{
  "n_layer": 13,
  "d_model": 448,
  "n_experts": 40,
  "experts_per_token": 3,
  "d_expert": 144,
  "d_shared_expert": 0,
  "lr": 0.00808
}
Below are experts of layer 5 (counted from 0) of a mixture-of-experts language model. Rows are named router (the router's row for the expert), gate (a neuron's input weights, with its number), up (a neuron's input weights, with its number), down (a neuron's output weights, with its number) and show model dimensions 280-335. Each number is 128 + 24 x the weight over its row's rms, rounded and kept within 0 to 255.
After each expert's rows: a language model's description of what the expert responds to; "raises" lists some tokens whose logits its average output raises strongly, later layers aside. This comes from a sample of Wikipedia text that the model never trained on.

# expert 8
router [108 157 107 139 163  72 154 128  83 153 123 132 124 122 168 114 198 132 117 100 155 138 133  89 147  90  90 173 100 112 119 112  89 112 135 128 128 147  67 141 130 130 136 110  73 153 115 112 133 123 142 146 166 105 139 133]
gate0 [176 152  79 133 139 133 143  95 112  95 181 176 120 152 191 187 121 142 154 121 174 156 135 148  99 120 154 153  93  93 122  99 120  95 121 167 131 121 117 127 115 124 144 107 156 128 127 142  79 124 134 132 171 118 159 120]
up0 [136 155 125 106 118 132 142  75 164 127 158 152 165  63 115 148  98  78 117 122 147  86 102 130 125 158 134 114 127 124 122 116 174 113 147 148 130  99 137  93 139  90  89 156 134 139 140 209 144 109 124 117 159 191 148 160]
down0 [117 164 147  72  49 102 113 127 115 136  72 115 141 128  82  84 139  95 112 121 119 115 126 127  94 146 125  66 138 135 151 138 135 144 123  95 124  66 169 128 126 152 160 110 109 133 111 134 128  90 133 145 142 139 121 124]
It responds to: Word-initial capitals. Capital letters or first syllables that begin proper names and titles, often after line breaks, e.g. G-abriela, M-ALTA, Per-ugia.
raises: "aw", "ug", "und", "ary", "ey", "aly"

# expert 18
router [138 137 122 140 124 120 103 112 114 137 131 153 134 153 103 142 153 144 124 127 193 115  72 111 119 130 102 150 121 150 138 104 114 125 156 101 124 152 122 112 135 113 146 130  59  97 124 111 139 137 144 135 110 129 123  96]
gate0 [163 105  95  78 157 114 161 118 136 106 102 122 135 158 159 151 133 116 127 152 164 164 120 121 164 155  98 100  93  81 112 117 131 150 146 139 133  80 147 124 126 117 139 138 116 129 136 132 119 129 115 154 132 125  93 166]
up0 [146 142 123 141 135 114 149 126 129 170 105  98 116 151 135 140  79 147  93 117 110 135 144 131 108 147 143 142 165 127 168 106 153 123 135 111 109 106 152 142 136 113 115 120  86 176 128  97 109 120 114 130 127 140  90 124]
down0 [149 108 134 129 128 153 145 136 138 142 101 100 130 139 130 150 122 115 119  91 118 134 135  84 138 126  93 150 126 101 127 156 121 115 147 146 124 149 156 114 143 117  86 111 135 163 149 104 104 125 169 160 132 102 124 147]
It responds to: Months and time words. Month names after "on" or a day number in dates, plus other time words such as Monday, spring, days.
raises: "ery", "my", "ice", "by", "n", "y"

# expert 10
router [ 91 162 111 128 126 111 112 166 152 112 165 104 150 136 139 101 124 142 118 119 139  99  96 123 112 120 111 172 104 125 105 128  66 176 131 118 129 157 109 134 134 139 151 104 101 106 108 147 125 135 122 107 142 119 144 158]
gate0 [122 144 140 179 116 128  60 147 117 112 102 143 128 127 137 106 116  81 112  86  99 132  68 119 157 128 146 119 103  89 147 114 138 114 125  99  89 183 123 132 133 160  96 118  95 118 105  99 132 139 138 125 139  88 127 126]
up0 [163 123 119 109 147 103  64 101 141 107 121 128 128 141 136 117 154 120  94 109 126 154 116 109 131 144 189 100 164 108 107 161 119  98 172 130 181 125 166 145 127 147 103 126 132 134 147  99 133 155 145 122 129 122 101 115]
down0 [ 99 107  96 141 157 142 116 147 119 130  75 136 154 125 134 104 102 126 110 126 140 136 133  75 132 109 113 126 109  75 129 139 134 109  96  98 111 106 125 116 123 121 102 126 102 131 140  92 128 139 131 157 149 128 165 131]
It responds to: Digits in dates, coordinates. Leading digit 1 of years in dates and tables, plus digits in coordinate minutes and seconds, such as 1(978), 33°52′, I.
raises: "way", "ern", "st", "ages"

# expert 24
router [135 133 149 144 138  85 107 146  86 147 122 109 147  98 124 116 148 124 116 109 154 115 124 105 112  97 154 145 142 127  98 128 103 148 139 137 161 166 138 139 142 111 151 124 118 142  89 153 121 167 144 164 132 158 132 132]
gate0 [120 193 125 134 153 129 177 144 119 145  96 144 117 154  99 139 118 141 136 168 137 149 127 159 115 121  73 144 131 151 138 142 105 142 106 119 169 114 107 143 173 123 143 162 104  84 174 154 129 119 138 130 107 100 169 179]
up0 [151 103 104 144  99 171 136 174 146 126  95  83 119 146 115 146 155 146 135 111  92  95 164 125 125 121 117 133 139 144 163 129 118 120 152 149 128 117 132 157  95 102 154  85 113 123 121  91 107  54 116 124 138 106 146 154]
down0 [119 165  92 136  92 113 123 130 124 121 149 135 150 109 148 134 149  98 101  96 132 120 118 124 110 123 107 155 127  76 126 101 160 139 104 112 100 137 101  63 145 124 165 169 143  97 121  84  77  96 118 112 127 150 183 139]
It responds to: Vowel endings in foreign names. Vowel-final pieces like o, a, i, ia, os ending Spanish, Portuguese and Indian names or words, e.g. Mund-o, Segund-o, Ten-ali.
raises: "-N", "-S", "-R", "-M"

# expert 0
router [128 115 128 132 112  95 111 166 122 150 133 147 161 161 115 118 158 111  95 132 154  99 123 134 169  95 105 132 140 149 129 125  95 137 113 100 138 150  72 124 128 138 129 100 106 137  70 130 129 143 106 108 171  89 137 111]
gate0 [182 100 107 130 134 129 103 146 126 103 160 140 161 134 145 131 151 121  95  98 160 105 139  92 117 106 127  92 144 141 149 114 186 127 122 112 130 111 130 121  49  92 112 137 127 115  83 114  83 156 147  93 141 145 127 115]
up0 [132 129 139 148 132 166 175 109 146  74 137 136 164 107 151 149  89 142 131 148 124 129 152  50 102 139 147  95 103  98 144 119 138 146 135 115 185 111 148  99 105 155 165  92 111 132 153 177 106 163 120 120 150 125 124 109]
down0 [115 123 120 136 167 131 134 145  67 176  95 151  98 103 140 142 114 150 124 127 114 120 144 122 140 157 147  99 123 141 114 143 144 126 153 101 118 150 134  97  83 149 168 114 185  98 136 138 116 131 125 142 119 138 114 152]
It responds to: Mid-word consonant syllables. Short word-piece syllables like al, ar, am, ak, ap right after a capital initial in names and rare words, e.g. T-al-bot, S-al-ah, Sal-ween.
raises: "oo", "ai", "ou"

# expert 35
router [135 160 120 171 107  97 126 126 146 114 145 147 161 113 163 133 168 154 142 154 154 123  96  84 129 114 102 175 111 135 111 104 102 109 101 115 128 214 101 117 129  97 162  94 113 121 136 112 133 107 131 149 163 134 110 186]
gate0 [140 115 116 112 115  71 143 142 121 138 148 118 151 126 146 152 130 119 157 118 131 128 167 159 124 129 118 142  75 165 111 171 134 166 123 142 155 141 148 168  91 142 161 145 139  98 143 111 104 156 154 122  67 147 125 134]
up0 [106 133 116 118 124 136 109 132 130  95 123 166 131 137 104  89 150 109 124  95 151 119 140 171  98 138 139 124 125 110 151 117 180 138 127 163  81  94  90 113 120 176 134  89  72 105 143  91 114 107 133 147 150  75 163 171]
down0 [146 131  95 110 123 166 120 174 150 122  73 159 127 154 139 155 152 121 120 128 133 120 167 140 139 153 149 160  95 192 132 156 157 160  53 136 111 128 136  93 130 124 146 127  92 157 140 130  87 126 127 109 122 102 146 109]
It responds to: Leading digits. Single digits starting numbers in dates, years, item numbers, rankings and table cells, such as 2(002), June 6, Item 2.02, 1(st).
raises: ".", "leg", " leg"

# expert 15
router [165 115 100 128 145  74 157 161 150 151 122 161 102 137 144 135 161 114 103 117 129 111  84 100 124  94  80 122 125 103 125 122 126 157 134 112 115 160  69 113 108 120 144 109  81 160 119 113 110 150 126 128 138  90 128 129]
gate0 [157 146  83 115 114 119 150 124 156 130 131 131  91 138 101 133 139 128 150  54 150 148 126 144 135 129  92  81 107 126 166 103 135 108  97 102 124 133 132 111  71 152 109 118 170 117  96 100 107 142 141 150 106  92 145 102]
up0 [154 166 126 149 118  87 146 180 117 134 102 159 153 112 113 122  98  83 104 164 157 127 112 117  90 108 150 102 144 112 115 194 108 159 124  88  76 160 122 112 120  83  94 108 113 174 169 156  92 160 110 157 159 120  95 160]
down0 [143 136 108 137 158 117  82 142 139 121  91 118 150 160 129 132 102 136 117 163 137 119 121 134 151 126 161 168 117 122 125 136 150 116 160 118 127 141 146  98 164  87 138 146 103 138 145 110  99 146 120 141 135 136 127 138]
It responds to: Biomedical word pieces. Word pieces and prefixes of scientific terms in biology, medicine and chemistry text, such as aut(onomic), ser(otonin), Haemophil(us), arth(ritis).
raises: "v", "lev", "an"

# expert 21
router [ 99 148 130 132 163  97 127 158 144 107 136 107 131 138 124 147 132 171 107 144 152 137  73 149 138  92 111 136 157 109  96 153 120 140 125 127 173 184 121 151 120 107 126 120  95 165 111 124 128 131 115 139 150 153 113 145]
gate0 [142 125 131 126 160 127  85 110 155 141 135  71 166  91 175 105  80 124 162 117 137 129 140  82 156 127 142 132 126 154  90 129 110 126 122  69 108 109 107 134 136 168 136 114 190 150 132 106 128 108 113 156 141 112 108 181]
up0 [109  99 140 125 124 158 135  95 110 176 127 143 107 119  89 120 146 157 107 151 110 142 138 169 123 145 147 177 165 130 109 153  89 141 180 134 150 138 148 156  98  92 119 171 145 145 118 147 128 113  87 124  95 132  83 128]
down0 [132 114 139 132 135 138 126 117 154 131 115 153 112 137 143 123 170 139  87 101 118  83 142 119 122 101 118 144  78 135 161 114 154 130 159  95 122 113 136 118 123 104  99 130 151 139 129 191 123 148 127 106 142 143 100 123]
It responds to: Line breaks and markup. Line breaks, table pipes, list dashes and == section heading marks in tables, infoboxes and lists.
raises: "| ", "|", "| The", "| W", "- The", "\""

# expert 32
router [121 147 116 129 135 114 167 128  92 152 118 122 102  95 153 108 180 147 136 174 179 124  96 133 143 115 110 162 141 122 130 143  84 154 117 112 130 182 137 125 152 117 142  85  87 107 119 152 139 130 146 142 154 107 146 121]
gate0 [138 154 110 137 127 128 149 146 156  96 128 137 151 125 138 121 154 125 114 124 104 176 115 121 119 150 152 141 108 107 142 134 155 151 125 183  74 178 124 114 191 123 104 120 137 105 125  84 139 106 121 136 144 146 109  98]
up0 [151 103 113 128 134 125 116 136 144 140 117 143 120 141 106 121 116 117 103 132 130 139 115  87 147 129 135 127 176  76  69 141 111 175 106 123 110 138 110 192 121 100 148 122 138 170 157 164 139  84 125 124 141 107 116 152]
down0 [130 142 122 116 120 122 141 149 131 108 154 120 141 160 137 111 111 106 130 148  91 138 140 145  83 152 160 122 123 105 134 108 124 135 100 117 162 157  95 109 122 163 103 106 153 136 147 127 133 134 137 136 129 123 147 145]
It responds to: Year digit completions. Final digits of years after a split first digit, like 2-016, 1-983, in date ranges, taxonomic authorities and career lists.
raises: " –", "?", "own"

# expert 5
router [113 151 105 145 144 112 111 141 128 129 107 116 154 105 150 128 167 152 152 145 126 122 100  71 128 118  98 159 119 101  94 139  72 140 139 111 202 146  73 143 110 104 127 125  82 111  91 123 110 170 134 131 112 150 120 150]
gate0 [115 141 109 147 140 117 107 114 111 139 151  86 114  97 141 107 125 146 156 134 126 158 142  96 120 150 105 175  80 145 145 160 123 132 126 108 121 124 112 163 105 104 115  88  95 147 128  88 128 140 123 180 144 142 109 141]
up0 [139 136 138  96 141  98 127 119 135 130 116 142 113 141 130 114 112 131 133 114 129 114 158  99 114 120 118 102 133 147 115 158 121 159 106 164 144 130 132 149 156 167 122 163 178  98 106  99 106  99 115 158 103 175 114 100]
down0 [123 119 137 130 161  95 171 155  99  97 123 143  99 173 137 119 107 148 105 131 108  88 130 128 128 141 141 129 106 158 123 132 114 108 170 167 122 146 109  91 108 134 137 106 148 120 136 159 133  88 137 144  86 116 124 118]
It responds to: Foreign-script and rare letters. Word pieces of romanized Chinese and other foreign names, rare capitals (Q, Z, K, X), and Thai or CJK byte fragments, often in tables.
raises: "enth", "ten", "W", "Y", "id", "M"

# expert 27
router [104 156  93 126 150 111 110 141 125 154 145 128 146 124 163 126 152 166 100 115 149 105 109 154 158  77 102 158 129 126 128 137 130 150 127 123 129 178 118 157 157 104  99 129 113 157 136  88 116 136 143  99 144 174 116 121]
gate0 [112 107 134 148  82 157 140 117 142 129 152 141 138 130 177 153 156 110 153 105 109 125 186 120 142 108  83 129 119 113 166 143  89 160 101 113  44 157 144 182 156 118  91  73 137  76 107 141 149 136 140 127 131 137 139 187]
up0 [111 142 128 141 108 126 147 131 151 136 154 147 150 168 169 153 114 128 103 145  99 127 125 112 109 145 112 115 133 151  82 111 132 151 131 117 186  96 131 178  74  99 156 126 114 127 125 130 130 153 139 161 160  69 210 133]
down0 [117 149 159 136 126  93 129 135 134 135 112 130 128 120 125 151 139 148 135 167 121 171  84 133 144 166 114 126 139 123 121 146 130 154 113 173 111  48 160 108 133 124 127 153 137 103  91 177 118 137 118 121 165 116 171 136]
It responds to: Line breaks, closing quotes. Line breaks ending sentences, headings and list entries, plus closing quotation marks and parentheses after quoted titles or glosses, such as 'misdirect', "faithful".
raises: "| ", "==", "In ", "In the", "\n\n", "The"

# expert 13
router [110 132 151 126 151  97 115 145 109 182 145 140 111 133 156  96 165 125 142 165 140  90 102 111 121 121 142 165 127 132 133 158 130 114 127 103 142 176 122 110 106  69 158 107 111 159 120 139 149 151 154 133 168 157 125 142]
gate0 [103 124 129 119 127 153 137 110 149 102 116 139  83 114 135 104 115 122 142 110 124 121 109 100 163 163 124 125 146  97 122 119  90  73 163 115 127 129 106 133 120 158 138 112 136 112  79 135 109 140 114  98 105 107 103 112]
up0 [ 88  99 138 123 151 152 151  96 138 164 115 134 120 146 125 123 115 121 139 128 154 142 130 140 146  98 109 117 133 108 110 122 143 168 182 120 188 100 146 151 128 138 122 127 134 128 110 159 125  64  91 129 149 133 127 100]
down0 [137 121 152 118  94 118 130 123  70 148  90 156  70 193 146 154 120 147 155 125 108 161 156 121 159 132  86  95 136  90 100 156 119 128 151 140 104 126 155 128 115 131 156 167 117 111  81 152  99 115 100 158 154 168 156 158]
It responds to: Plural and suffix endings. Word-final suffix pieces, mostly plural -s, -ers, -ings, -ions, ending nouns before verbs or conjunctions, as in trains, collections, degrees.
raises: "- Born:", "- Born: ", "Scientific classification", "'", "',", "Personal information"